python train.py --experts_per_token=2 --routed_scale=1.5 --balance_loss=0.00101 --n_groups=4 --groups_per_token=1 --norm_eps=1e-06 --batch_tokens=[32768, 65536] --steps=6598
Below are experts of layer 3 (counted from 0) of a mixture-of-experts language model. Rows are named router (the router's row for the expert), down (a neuron's output weights, with its number) and show model dimensions 80-119. Each number is 50 + 12 x the weight over its row's rms, rounded and kept within 0 to 99.
Before each expert's rows: a language model's description of what the expert responds to. This comes from a sample of Wikipedia text that the model never trained on.

# expert 26
Description: Domain adjectives like economic, legal, social, political, and completing pieces of split words such as plating, composes, afflicted, year-final digits.
router:60 68 60 37 48 61 46 71 32 67 43 48 49 40 46 60 43 48 43 50 61 67 62 57 45 50 32 66 53 68 49 59 63 39 38 39 37 45 55 38
down0:66 62 72 48 60 74 52 55 61 61 63 44 42 57 49 60 40 70 36 57 31 51 47 33 53 59 47 57 34 56 26 44 50 57 41 44 56 61 71 32
down1:45 37 42 42 40 63 54 61 46 55 42 55 40 49 40 40 41 43 37 58 55 57 51 59 49 57 46 56 20 51 41 75 55 38 50 67 61 17 38 41
down2:59 27 62 40 40 36 47 49 61 42 34 68 36 65 63 36 41 58 48 50 41 61 44 29 48 60 51 69 42 73 51 44 56 56 65 44 38 56 40 51
down3:51 52 54 60 37 59 58 36 57 46 54 67 66 66 45 34 68 62 44 61 65 39 40 58 38 62 55 54 42 42 71 49 46 49 44 62 45 40 24 36
down4:58 49 60 59 60 54 43 44 53 55 61 40 65 28 52 49 49 38 37 63 26 42 34 29 18 44 27 68 36 36 59 49 49 53 58 54 51 45 59 62
down5:50 49 49 48 49 43 49 42 23 53 53 46 64 39 55 57 31 52 36 58 45 61 46 41 69 49 60 22 61 70 47 68 61 20 54 35 50 60 29 56
down6:62 75 33 32 53 33 41 53 37 50 46 47 55 25 58 48 45 52 31 25 54 51 72 43 46 38 59 40 55 59 34 52 48 16 26 45 35 53 57 54
down7:35 60 31 45 42 52 50 40 58 27 49 57 41 76 43 38 35 32 49 37 62 39 23 17 49 56 64 38 47 61 45 66 45 62 66 42 52 47 59 38
down8:34 53 49 45 48 57 31 52 59 64 36 63 58 59 41 38 50 44 58 52 59 62 46 34 60 38 69 61 40 45 55 35 44 65 35 37 39 72 49 59
down9:31 62 55 45 53 57 53 31 42 47 31 58 27 70 43 54 54 59 41 43 67 56 54 51 51 69 49 55 53 41 36 62 52 51 56 40 47 47 39 48
down10:65 68 47 48 50 49 43 22 56 41 48 45 62 64 73 84 19 45 55 54 36 39 52 41 33 52 55 62 32 60 53 30 62 79 51 69 48 48 51 63
down11:40 57 59 75 23 60 57 65 44 82 54 50 60 27 62 63 79 42 66 76 69 68 48 50 56 52 60 60 56 48 53 50 64 55 52 44 34 21 45 76
down12:31 56 54 42 41 71 50 52 60 51 50 70 65 56 41 45 42 55 55 65 51 57 55 65 41 60 54 27 73 43 29 38 38 55 25 59 42 63 23 43
down13:48 26 31 37 48 47 39 39 39 39 41 36 44 44 48 53 40 59 45 50 51 44 72 59 69 31 51 42 46 51 56 60 34 41 59 53 73 66 43 49
down14:76 57 33 56 47 23 48 49 53 43 42 42 39 36 49 45 58 50 44 56 51 51 41 36 66 59 26 29 49 59 36 59 58 65 44 54 36 46 30 87
down15:38 69 44 54 35 57 60 46 63 65 71 58 82 61 39 22 25 45 67 43 42 25 66 33 35 54 58 66 75 47 40 50 46 71 38 63 52 46 65 56
down16:43 54 59 70 56 49 51 64 57 32 52 56 46 57 48 50 41 45 40 47 51 53 40 45 46 45 33 58 54 26 21 49 50 44 50 74 36 75 34 46
down17:45 51 38 44 46 52 24 45 35 48 45 40 46 51 43 39 65 51 44 35 34 39 50 47 64 19 60 62 36 38 53 56 46 31 40 58 44 65 40 61
down18:44 58 65 50 48 27 43 44 63 40 50 42 34 41 53 48 40 50 57 47 52 47 46 38 55 64 47 72 45 41 53 49 34 65 58 48 51 47 54 41

# expert 2
Description: Pipe separators, dashes and decimal points in sports and election tables, plus sentence-opening words like In, After, Although, Despite.
router:43 42 34 58 52 29 68 38 64 32 71 48 58 65 54 34 52 63 56 49 33 36 38 42 52 48 54 29 69 32 49 40 38 48 68 48 65 61 30 59
down0:43 40 48 45 38 47 53 45 73 54 66 61 47 51 69 53 38 53 37 47 40 46 66 38 61 31 66 59 53 62 59 55 33 43 58 54 40 33 39 32
down1:66 57 51 59 43 43 48 39 41 57 55 53 79 47 62 13 51 42 41 46 45 52 47 48 53 44 65 56 53 48 55 62 50 83 53 56 49 49 42 56
down2:43 55 44 40 46 37 63 47 28 52 58 49 46 36 39 43 45 53 35 66 58 46 52 57 41 29 56 60 25 53 64 62 32 77 44 56 33 37 35 48
down3:75 53 56 59 53 67 41 53 41 43 48 30 40 48 71 51 57 50 62 43 45 63 49 52 68 45 54 58 35 45 46 49 62 53 52 46 34 54 42 69
down4:45 21 60 42 47 54 47 68 39 54 60 52 72 40 45 53 55 55 45 44 36 29 48 54 46 53 35 62 48 48 39 40 73 49 51 55 59 45 41 55
down5:60 46 34 45 42 53 42 50 36 55 44 42 61 33 47 49 55 65 41 64 24 42 40 52 55 37 46 61 45 52 71 59 37 42 61 44 58 72 58 60
down6:60 64 55 42 61 32 63 55 32 49 61 60 74 37 55 45 56 71 71 63 65 85 41 46 54 46 47 67 49 37 59 42 59 54 51 47 59 57 29 60
down7:48 60 45 50 51 60 55 52 45 57 62 60 41 45 67 57 23 36 59 68 68 54 73 53 51 55 40 53 46 64 42 65 47 53 63 45 63 44 47 48
down8:68 28 50 63 48 38 45 79 34 55 41 45 45 42 52 54 27 60 50 50 64 63 45 66 57 47 56 58 45 53 54 47 49 56 48 47 41 61 33 52
down9:49 56 38 36 80 54 58 60 39 58 57 68 74 17 55 59 75 61 49 70 45 47 55 56 52 44 45 60 33 43 62 48 51 57 48 48 57 45 57 43
down10:58 32 57 65 56 40 47 56 64 64 55 52 52 46 39 57 64 48 52 54 74 79 35 43 76 63 55 48 56 44 66 60 60 55 24 48 50 46 42 44
down11:54 52 59 57 37 66 34 43 37 54 33 53 38 43 22 69 55 61 43 48 76 37 31 50 53 24 51 48 61 43 40 52 42 45 36 51 48 56 56 49
down12:39 55 58 46 43 37 58 49 32 50 47 47 66 57 46 37 56 51 44 67 42 62 46 47 65 47 56 66 41 50 56 62 49 77 54 46 54 52 46 43
down13:51 43 72 43 42 73 37 29 44 57 61 65 57 33 67 56 49 56 49 41 46 50 54 47 50 61 51 23 75 56 55 44 56 50 69 48 41 52 50 60
down14:47 42 63 66 49 46 39 43 48 30 60 60 68 47 40 43 70 73 45 58 53 61 53 44 51 22 55 34 40 67 53 56 51 25 42 28 64 51 44 51
down15:41 59 51 46 52 60 52 36 50 67 51 50 39 75 37 64 43 30 48 62 75 30 64 47 41 45 39 61 41 54 73 50 58 39 57 56 30 41 38 48
down16:35 46 37 31 51 52 60 55 51 28 61 48 76 47 50 62 47 54 46 68 50 81 46 45 48 68 73 44 66 38 55 44 48 54 74 43 52 44 40 33
down17:53 34 63 59 51 53 62 50 48 53 52 25 63 45 47 33 62 50 47 75 33 63 52 46 53 35 48 66 47 49 58 60 47 52 57 58 38 40 31 68
down18:37 43 46 36 40 52 43 36 51 52 51 48 42 46 63 53 58 50 61 86 49 61 27 32 41 76 51 48 50 60 66 48 41 65 29 42 57 55 47 47

# expert 28
Description: Adjectives like Eastern, Western, Central, economic, social, and later digits of years or scores, e.g. 194|1, 0–8.
router:55 54 56 43 36 53 29 58 38 57 34 45 40 45 31 56 42 53 32 62 58 69 44 74 71 42 34 70 36 69 46 68 57 61 52 49 55 34 66 60
down1:57 57 29 48 60 47 43 44 49 49 67 59 59 63 27 44 38 65 47 55 38 48 49 51 49 47 27 62 52 50 57 66 55 43 32 56 35 64 42 58
down2:53 75 35 49 46 53 59 50 42 45 57 43 32 54 73 58 43 63 61 25 25 62 39 43 64 51 48 31 46 56 47 45 60 50 48 44 67 57 45 66
down3:66 39 41 57 42 65 65 36 63 55 50 51 69 43 57 71 45 44 57 53 43 48 57 65 55 62 31 41 53 48 50 61 24 68 29 45 43 38 60 69
down4:45 45 51 59 33 62 48 41 88 58 60 49 63 46 50 43 42 47 56 63 44 45 30 39 65 39 62 70 36 59 49 35 80 65 44 59 38 41 32 41
down5:36 47 50 72 31 68 30 64 66 55 56 37 44 67 70 32 33 49 68 31 68 32 46 44 75 67 66 51 47 40 52 43 48 55 78 53 41 47 52 62
down6:50 42 47 47 71 42 88 45 57 40 35 48 51 46 65 65 75 31 47 30 55 61 66 47 74 77 40 48 60 33 64 45 29 34 46 53 53 53 64 45
down7:52 33 53 57 36 50 43 53 35 54 45 62 56 61 54 66 44 65 54 50 61 45 66 67 37 54 73 47 50 36 33 42 47 40 61 64 40 37 43 65
down8:69 43 49 60 55 32 45 43 63 63 35 47 51 38 58 67 43 37 49 46 36 24 57 44 54 45 59 67 30 54 62 48 51 47 71 50 35 51 48 73
down9:51 67 50 66 59 37 32 70 51 53 28 24 60 45 53 51 59 60 62 56 54 65 44 69 51 45 72 66 38 48 63 47 61 50 57 44 18 65 73 60
down10:55 18 44 43 55 49 54 41 66 17 56 30 56 35 50 51 46 59 69 52 65 69 48 52 55 43 55 40 49 19 56 40 39 49 59 38 42 34 47 48
down11:43 66 68 47 58 44 48 57 48 51 49 52 70 32 41 59 40 61 32 47 50 46 41 60 46 62 35 29 57 52 39 47 49 53 61 57 43 57 44 34
down12:36 54 48 60 34 43 35 42 15 62 71 48 44 50 56 46 30 45 32 66 54 52 57 31 61 42 66 22 40 64 65 46 38 91 50 57 35 63 59 48
down13:59 46 67 35 33 36 54 41 28 41 43 46 60 48 54 46 44 40 32 52 49 21 47 55 77 52 47 62 65 45 66 49 59 33 56 79 56 50 63 55
down14:68 55 50 47 53 33 55 57 36 34 51 57 53 48 39 56 57 60 59 70 34 41 38 40 52 25 55 51 55 63 47 59 31 59 42 43 46 65 53 60
down15:48 55 81 64 53 46 39 44 58 41 67 37 65 36 69 54 45 57 43 58 40 32 49 49 42 49 55 58 52 67 45 40 61 47 18 73 58 64 59 53
down16:40 50 36 40 63 47 61 42 51 52 51 71 81 52 42 36 57 51 56 61 46 44 60 49 63 39 73 39 31 60 50 57 44 60 59 69 34 57 45 44
down17:48 53 45 35 60 44 63 62 62 46 50 47 36 56 53 55 57 48 40 57 42 50 73 74 53 38 53 67 41 53 53 44 48 65 41 22 51 58 47 45
down18:77 41 52 46 33 40 34 50 59 63 48 44 44 59 64 56 43 62 58 50 58 53 64 54 22 49 54 57 61 44 28 40 61 50 64 55 46 44 49 40
down19:58 46 51 49 52 45 53 46 57 35 56 37 50 24 63 56 45 70 54 31 45 13 45 35 62 48 35 36 44 36 40 48 65 54 55 50 37 66 57 52

# expert 16
Description: Final digits, especially 0, of years and figures, blank lines before section headers, and coordinate-separator bytes in geographic data.
router:53 32 47 54 36 40 69 38 59 47 67 63 54 79 53 40 56 58 56 52 51 40 37 26 62 48 51 38 60 31 54 44 34 67 59 69 56 63 45 57
down1:53 52 66 58 57 48 40 58 48 46 56 47 25 58 49 56 49 36 35 52 55 46 56 66 29 45 54 37 62 47 35 56 52 72 54 71 56 37 47 41
down2:55 37 44 45 62 52 21 47 56 47 48 43 46 39 43 41 56 39 38 44 58 51 61 18 66 39 45 45 40 39 62 27 48 43 37 44 39 42 46 29
down3:67 53 27 54 59 72 47 48 11 58 53 51 44 47 48 60 37 50 34 58 54 56 50 58 59 51 48 71 64 74 43 51 81 56 51 43 36 50 61 46
down4:47 42 68 54 40 28 55 55 50 36 41 49 68 36 58 31 42 46 83 49 41 43 51 67 33 59 39 43 44 62 44 62 51 49 37 48 53 61 50 54
down5:45 61 43 59 58 49 53 71 37 64 53 34 55 52 43 57 59 63 44 66 19 31 36 59 70 33 68 63 56 52 68 41 61 78 41 51 47 47 39 46
down6:60 63 28 57 56 43 55 71 58 66 52 39 64 48 55 61 39 37 52 72 55 56 49 45 47 42 54 52 72 67 47 51 44 42 65 39 55 42 36 50
down7:46 52 45 71 57 34 56 67 55 43 52 45 47 62 57 46 49 60 44 64 62 74 41 45 47 60 62 72 44 70 46 41 50 54 62 57 42 66 55 55
down8:68 50 53 48 40 32 77 45 59 53 36 72 44 37 50 50 57 56 68 32 62 50 53 56 37 44 39 33 57 57 73 46 56 43 44 51 39 59 63 52
down9:34 34 82 59 62 30 41 44 50 56 38 32 45 73 55 40 50 51 43 49 43 38 47 66 76 58 61 40 49 51 66 37 54 44 63 50 50 51 40 41
down10:55 58 52 66 67 48 52 51 52 62 51 57 52 45 50 53 36 49 31 47 41 37 32 49 59 67 54 42 58 54 69 65 52 44 65 31 55 54 43 52
down11:52 38 47 55 59 32 44 29 54 49 38 35 35 35 40 38 16 46 51 66 49 48 55 52 44 50 33 31 61 47 39 49 45 60 48 40 59 53 62 48
down12:34 51 59 45 87 43 57 67 54 58 49 48 28 61 59 63 53 56 39 62 65 63 37 42 47 44 56 45 70 42 30 47 41 66 18 44 58 58 51 48
down13:76 36 55 40 59 44 63 41 45 50 57 46 59 50 49 61 43 66 40 54 35 43 54 30 33 35 37 40 46 48 39 65 42 29 61 26 48 47 37 48
down14:53 19 55 49 34 54 72 65 45 56 45 33 53 59 46 59 62 68 51 74 55 56 72 63 45 51 37 59 61 60 44 56 67 62 50 66 59 50 48 71
down15:70 60 41 40 49 58 51 61 47 68 53 72 50 55 46 78 84 53 56 50 37 54 58 28 45 55 57 51 74 52 64 53 55 65 35 44 39 59 47 34
down16:44 43 38 76 59 53 41 62 46 36 62 58 69 46 64 56 55 49 62 29 43 49 54 33 47 59 51 41 60 68 45 58 72 51 35 64 39 58 49 41
down17:53 59 53 45 59 50 43 76 49 58 62 66 66 47 50 62 38 72 53 41 41 30 58 49 47 35 43 54 53 60 57 75 67 62 47 62 57 36 40 65
down18:47 53 59 64 43 66 45 63 94 41 59 59 54 28 52 51 63 49 46 63 52 58 42 64 38 41 40 55 45 66 61 40 43 38 63 54 44 33 59 41
down19:38 71 47 59 62 46 30 53 63 58 40 45 51 58 56 44 52 56 50 66 45 53 48 60 50 43 50 60 46 51 38 40 69 51 48 31 41 54 40 73

# expert 24
Description: Final word pieces completing names and words, such as -ster, -ton, -son, -wick, -own, and plural s, often in names.
router:57 60 69 43 32 56 42 55 36 49 36 42 37 38 43 47 32 40 42 48 50 49 74 47 70 57 51 62 39 64 38 65 57 63 39 47 47 31 55 45
down1:54 55 32 55 32 67 48 41 28 59 66 47 51 46 51 38 23 47 25 42 49 58 46 56 51 50 51 40 50 45 33 49 58 27 40 56 42 37 65 36
down2:47 55 63 49 57 54 42 47 54 45 59 50 37 48 50 49 62 53 67 34 40 87 42 50 38 52 53 42 41 63 24 58 55 65 50 31 46 44 48 30
down3:47 42 61 38 28 39 47 51 58 46 48 46 66 52 45 64 48 46 54 39 58 61 50 56 69 84 50 53 46 55 58 48 27 40 46 75 48 50 65 44
down4:38 04 42 44 51 42 54 51 33 48 36 38 60 48 53 52 49 52 36 62 61 56 70 58 45 59 40 47 71 68 59 52 62 41 62 56 51 34 43 58
down5:39 70 53 60 62 45 53 59 70 40 54 36 45 39 36 58 48 36 47 52 61 47 68 57 46 40 75 50 59 57 46 37 69 53 39 37 47 46 47 43
down6:63 58 58 46 54 52 23 53 63 43 51 52 46 77 43 64 36 60 32 37 43 47 62 59 61 48 70 51 52 62 57 59 41 64 41 47 61 38 68 57
down7:48 68 46 55 49 44 38 34 46 70 55 46 21 37 42 33 48 18 61 70 63 80 40 48 48 42 62 62 41 50 35 48 86 44 55 31 58 50 38 45
down8:54 75 69 43 76 44 57 50 56 60 37 55 78 43 45 36 65 52 52 37 50 24 44 25 60 52 55 54 49 58 46 46 53 52 62 45 75 30 49 58
down9:51 54 60 44 24 50 44 53 38 49 31 42 52 76 50 58 46 66 53 44 28 48 54 57 53 54 72 72 48 35 46 36 46 48 49 70 43 54 71 64
down10:60 49 56 76 37 55 72 61 55 58 50 46 62 46 45 58 29 62 55 44 47 58 40 69 69 43 66 51 57 63 58 51 46 54 47 60 60 54 54 22
down11:75 54 60 50 39 56 65 48 44 68 36 50 36 74 32 54 56 57 45 43 72 40 41 36 52 45 36 54 63 60 51 53 56 55 43 52 42 33 55 68
down12:39 47 57 37 36 45 60 55 34 45 48 46 46 60 42 36 30 32 65 30 65 68 48 54 62 62 38 38 49 62 51 59 48 48 84 45 50 57 47 56
down13:48 61 57 52 61 60 35 65 51 54 26 41 57 32 46 37 47 45 50 37 56 50 60 52 39 52 54 59 65 57 58 53 48 36 42 67 47 28 38 33
down14:36 47 67 46 47 49 45 43 51 53 29 39 44 38 55 64 71 57 60 56 45 54 55 61 51 52 48 64 37 52 37 60 63 49 65 50 70 55 39 41
down15:54 50 53 49 47 65 47 61 59 59 43 48 65 52 48 33 52 64 80 33 60 22 67 72 36 46 55 63 63 38 58 59 54 30 69 57 58 40 37 59
down16:40 46 46 39 47 42 63 52 44 47 50 48 77 53 48 42 48 60 51 57 51 54 64 51 26 38 50 59 71 24 35 63 59 30 59 52 34 48 60 54
down17:59 56 49 59 48 44 32 39 50 50 48 39 54 53 48 48 51 19 50 52 67 41 30 57 50 56 52 44 47 65 38 63 51 70 23 42 49 52 68 57
down18:55 42 39 40 44 32 45 35 46 81 78 55 84 50 60 46 44 49 51 59 58 44 48 55 48 47 65 43 69 61 35 50 66 59 34 54 38 45 45 57
down19:78 66 31 44 53 51 49 33 56 40 62 35 73 31 34 78 48 42 29 48 50 31 62 62 55 77 66 74 55 51 37 65 50 70 60 48 39 64 72 67

# expert 7
Description: Pipe cells and decimal points in sports results and data tables, e.g. 2:22.34, vote and money columns, plus capital initials.
router:44 26 33 63 45 46 64 36 64 34 56 49 58 62 55 42 54 56 47 64 47 41 39 44 39 46 58 35 56 26 54 34 38 50 62 58 60 56 43 53
down0:56 69 42 39 38 28 42 40 50 72 45 36 50 47 57 40 63 54 60 34 52 33 79 55 49 42 30 20 55 71 44 54 37 67 44 44 50 58 31 57
down1:55 64 43 87 53 82 47 44 56 44 31 40 66 39 44 36 21 51 60 45 61 32 52 57 45 21 31 50 36 60 65 57 43 45 65 50 64 35 40 39
down2:64 70 57 52 59 49 36 41 52 55 49 47 61 41 59 39 42 89 40 58 41 40 58 40 47 48 53 47 44 66 42 65 45 43 33 37 34 35 60 46
down3:38 40 42 43 73 50 33 54 36 57 42 42 15 52 47 67 49 70 48 61 55 58 41 51 45 37 45 57 45 45 62 67 25 31 56 26 66 55 48 57
down4:40 64 16 50 39 51 65 39 64 67 62 44 59 46 40 38 60 51 52 46 45 50 45 29 47 72 58 49 74 32 65 37 50 59 51 56 49 49 46 57
down5:63 65 53 55 54 53 48 32 55 58 26 65 55 40 63 26 36 37 57 61 62 66 46 45 45 45 46 31 67 64 43 50 52 52 36 60 40 40 64 32
down6:41 30 45 50 39 57 36 34 50 52 54 36 31 38 46 51 31 57 42 31 52 59 48 50 39 44 38 45 52 54 46 79 39 82 45 27 70 52 60 41
down7:75 47 52 50 57 34 53 57 64 45 48 51 49 43 53 47 43 48 45 31 54 64 47 60 47 50 58 53 49 43 43 84 69 71 61 56 56 31 42 55
down8:45 49 55 60 59 46 60 35 55 60 47 58 35 43 40 61 59 57 58 47 43 52 50 45 60 61 44 33 65 32 38 66 59 39 62 44 65 41 33 65
down9:36 63 52 40 53 50 40 71 44 31 42 49 68 33 39 51 46 62 31 56 43 70 62 60 50 42 42 46 59 55 51 50 74 67 56 57 28 22 27 39
down10:34 46 40 64 39 41 54 41 60 44 51 50 53 60 34 83 44 56 44 67 24 54 56 39 59 37 51 33 35 68 69 49 60 52 32 52 49 31 36 51
down11:65 44 64 46 44 61 49 42 53 53 51 75 79 39 38 57 55 41 47 44 35 68 47 53 44 60 37 57 38 40 54 54 63 49 60 48 56 46 30 37
down12:40 57 40 50 38 53 49 30 32 82 28 57 64 42 55 49 58 58 54 40 45 34 31 23 38 48 47 56 68 38 74 54 45 66 49 33 50 35 52 55
down13:47 51 69 61 58 39 46 58 51 44 51 44 39 39 58 52 60 53 53 69 49 71 50 26 42 41 57 47 27 63 45 54 63 32 43 32 63 73 53 44
down14:35 52 33 31 58 61 51 30 43 39 46 53 50 67 60 49 50 54 43 41 63 64 38 62 28 46 41 56 68 55 66 56 60 48 39 40 32 57 45 44
down15:66 33 46 37 39 60 50 47 60 33 40 42 42 37 57 38 58 39 31 42 52 46 29 22 55 45 53 38 55 65 54 54 25 61 45 35 67 58 43 54
down16:43 41 43 50 57 45 66 36 54 40 36 36 55 58 71 56 50 61 34 64 41 72 38 43 45 53 47 63 70 24 33 47 60 42 41 57 57 40 56 53
down17:58 57 43 48 38 59 53 35 38 48 40 27 67 58 37 58 57 32 53 40 59 27 51 66 30 36 58 54 43 39 73 55 30 43 65 47 51 22 48 33
down18:42 29 33 52 66 51 51 38 51 52 49 39 56 54 44 54 42 52 41 52 38 58 74 53 37 56 51 35 54 46 46 69 71 34 31 62 54 36 40 64

# expert 11
Description: Country, state and city names such as York, California, Japan, India; also final year digits and mid-word pieces in names.
router:56 49 38 42 44 59 33 65 38 41 55 51 42 52 36 49 50 69 36 53 48 63 37 64 52 62 32 56 34 44 67 44 33 74 48 47 59 44 26 48
down1:18 59 46 66 63 56 47 53 78 54 35 53 50 58 38 43 52 40 34 35 30 40 69 52 47 47 55 45 58 62 46 78 36 60 48 55 43 49 45 62
down2:36 54 55 59 49 56 74 56 52 33 60 40 44 60 42 72 28 34 60 32 40 68 68 54 48 44 26 39 59 66 58 53 45 51 30 52 56 67 48 37
down3:21 61 53 53 45 45 56 68 43 39 55 64 73 59 55 47 39 61 42 59 62 44 66 69 36 43 50 65 37 47 47 49 46 44 46 49 46 53 62 51
down4:57 51 60 71 34 44 54 46 48 57 33 68 54 72 44 50 63 50 70 60 55 52 28 38 62 29 52 49 34 82 62 57 58 35 51 55 41 53 34 56
down5:53 44 32 62 43 63 46 49 56 51 53 57 48 58 48 49 25 33 54 45 22 56 43 28 46 74 52 62 46 71 61 41 50 41 49 40 42 56 55 56
down6:36 26 57 45 50 39 50 46 39 45 39 28 48 61 66 42 32 39 57 66 46 39 36 47 50 36 61 17 43 42 63 39 59 62 57 56 56 49 68 42
down7:78 51 58 63 54 39 48 68 58 58 56 48 50 29 55 46 72 57 43 40 65 35 51 51 51 55 55 46 34 52 47 54 54 53 71 31 49 45 43 41
down8:42 58 56 43 35 52 40 40 55 32 39 73 59 46 50 46 53 46 53 72 25 40 47 49 58 39 62 56 56 55 61 57 45 50 35 34 39 61 56 64
down9:52 42 67 65 47 53 47 44 49 50 71 49 46 40 15 51 27 42 58 74 60 57 44 50 47 56 58 46 64 68 53 43 59 66 36 35 67 49 47 34
down10:43 56 65 43 54 34 70 48 27 46 46 55 54 41 43 34 52 39 32 50 36 47 59 55 52 40 41 63 44 41 53 55 58 41 73 44 24 48 57 50
down11:68 46 55 84 34 48 53 46 56 64 36 69 41 42 64 26 44 40 62 32 64 74 40 49 52 44 40 44 42 31 60 61 55 48 71 42 39 44 37 31
down12:36 43 40 59 37 62 35 56 47 59 42 63 32 55 30 60 71 72 51 64 69 42 42 60 38 51 33 42 39 40 43 35 57 58 41 54 40 49 51 65
down13:55 49 25 64 29 55 58 29 47 37 73 67 46 49 43 41 52 28 49 43 58 49 43 33 49 47 70 68 43 40 54 43 42 40 71 48 60 37 31 17
down14:74 71 38 52 36 57 38 41 46 56 27 38 60 38 39 37 43 49 21 49 53 32 57 54 58 43 46 49 40 34 47 63 44 57 43 51 59 35 49 47
down15:46 62 31 72 17 45 31 37 42 27 58 50 28 49 57 52 52 38 43 61 39 47 36 52 49 59 28 56 70 64 39 50 63 58 48 59 44 52 47 59
down16:48 60 55 61 45 46 32 46 51 49 56 45 66 52 64 28 51 30 47 35 70 78 43 45 56 52 62 57 62 42 49 40 43 65 22 59 51 63 49 53
down17:53 57 30 57 48 39 53 42 73 44 59 44 47 47 59 74 31 63 69 58 37 41 47 42 40 46 45 50 62 45 44 44 48 52 37 21 42 38 60 43
down18:51 34 50 52 46 69 24 57 46 62 58 48 43 44 50 57 63 42 72 82 61 52 32 43 46 51 36 51 38 39 41 44 78 32 63 45 26 46 78 39
down19:73 56 59 63 63 60 48 64 57 70 43 49 43 82 58 54 52 44 43 50 59 53 50 41 86 56 49 32 34 44 63 51 56 55 45 34 56 33 51 52

# expert 9
Description: Single digits inside numbers and table cells, plus word pieces of foreign names and rare scripts, such as -ić, Hongchun, cuneiform signs.
router:60 68 62 56 40 65 38 72 43 62 48 57 42 38 39 58 49 50 33 40 52 61 35 53 36 41 34 71 50 62 46 57 55 44 45 45 44 41 59 31
down0:54 44 76 36 46 44 45 59 43 78 49 42 43 46 46 48 60 60 33 69 57 54 60 62 48 37 58 40 42 42 48 34 64 57 39 67 51 64 55 45
down1:38 65 58 42 43 16 43 38 58 72 34 34 37 29 38 57 51 63 29 47 40 45 54 74 48 51 46 50 45 36 65 48 48 34 51 55 38 37 51 49
down2:46 36 53 42 82 43 32 60 66 54 40 32 32 45 59 50 75 59 45 51 16 58 60 41 58 57 43 60 50 39 49 50 51 61 59 45 49 39 70 46
down3:45 54 53 59 56 57 74 42 45 64 49 70 62 40 50 16 50 42 47 67 61 30 51 38 41 30 44 63 53 53 69 56 50 35 33 57 60 38 41 42
down4:48 55 15 26 44 61 36 48 51 55 34 47 35 57 64 49 42 33 54 35 56 52 44 57 48 48 48 45 65 43 80 54 42 48 33 47 47 68 66 35
down5:28 41 46 32 45 31 51 54 52 75 33 43 50 32 45 40 50 69 67 73 55 43 49 46 53 51 36 52 50 39 45 34 54 37 82 45 48 39 42 56
down6:46 48 38 51 42 62 48 54 55 58 44 34 40 78 37 65 81 46 11 46 63 61 64 55 73 49 45 34 43 38 37 66 43 46 52 31 39 33 55 49
down7:38 22 54 45 23 46 48 49 36 82 54 58 28 44 44 51 59 49 44 59 38 38 58 59 55 56 67 51 34 65 24 69 63 56 46 45 32 45 42 33
down8:54 51 74 50 44 30 41 56 62 48 18 43 39 50 64 47 50 54 33 54 59 43 58 17 48 53 70 44 46 62 61 77 49 71 62 54 48 42 34 52
down9:65 45 65 54 51 43 49 53 46 34 54 21 49 71 46 65 37 36 46 56 28 33 54 47 56 53 55 60 65 51 52 42 40 38 72 39 45 64 36 45
down10:62 38 49 30 37 74 50 59 61 46 68 42 31 46 66 45 73 48 44 52 46 52 16 72 53 57 54 47 75 38 42 37 48 56 42 50 40 54 48 65
down11:45 59 47 52 45 42 57 40 56 52 66 58 52 51 48 65 67 35 27 51 60 64 49 47 48 46 39 83 36 41 28 70 19 60 49 45 47 37 58 21
down12:35 43 55 36 50 51 59 63 45 37 33 38 52 62 46 60 40 34 44 45 70 66 45 62 45 28 43 44 60 60 21 50 62 50 71 51 48 62 38 56
down13:47 48 52 52 50 67 49 51 33 64 60 60 29 26 44 61 43 45 47 53 63 41 43 39 64 47 32 38 48 28 29 61 54 63 37 49 38 56 59 58
down14:49 63 47 51 42 40 56 66 46 42 49 69 56 40 55 44 27 34 12 42 53 45 51 56 62 49 44 48 42 49 53 75 28 41 73 59 43 27 70 50
down15:51 40 39 41 50 68 66 77 51 53 55 53 69 49 16 48 33 47 47 66 40 30 25 55 57 32 38 19 38 50 43 59 51 51 39 53 53 76 58 62
down16:43 23 53 38 38 51 41 60 59 48 54 49 56 46 59 40 56 53 44 41 45 39 53 43 35 33 61 42 41 39 65 61 65 52 57 58 72 48 44 57
down17:68 50 60 39 51 45 63 57 35 73 41 46 71 52 52 49 54 51 57 47 34 64 46 54 57 42 54 48 36 43 74 75 57 64 67 37 67 44 46 60
down18:50 29 55 61 59 54 65 61 55 73 56 41 33 52 53 65 46 29 77 66 69 76 49 38 45 32 44 39 39 64 43 33 56 46 54 42 42 42 30 30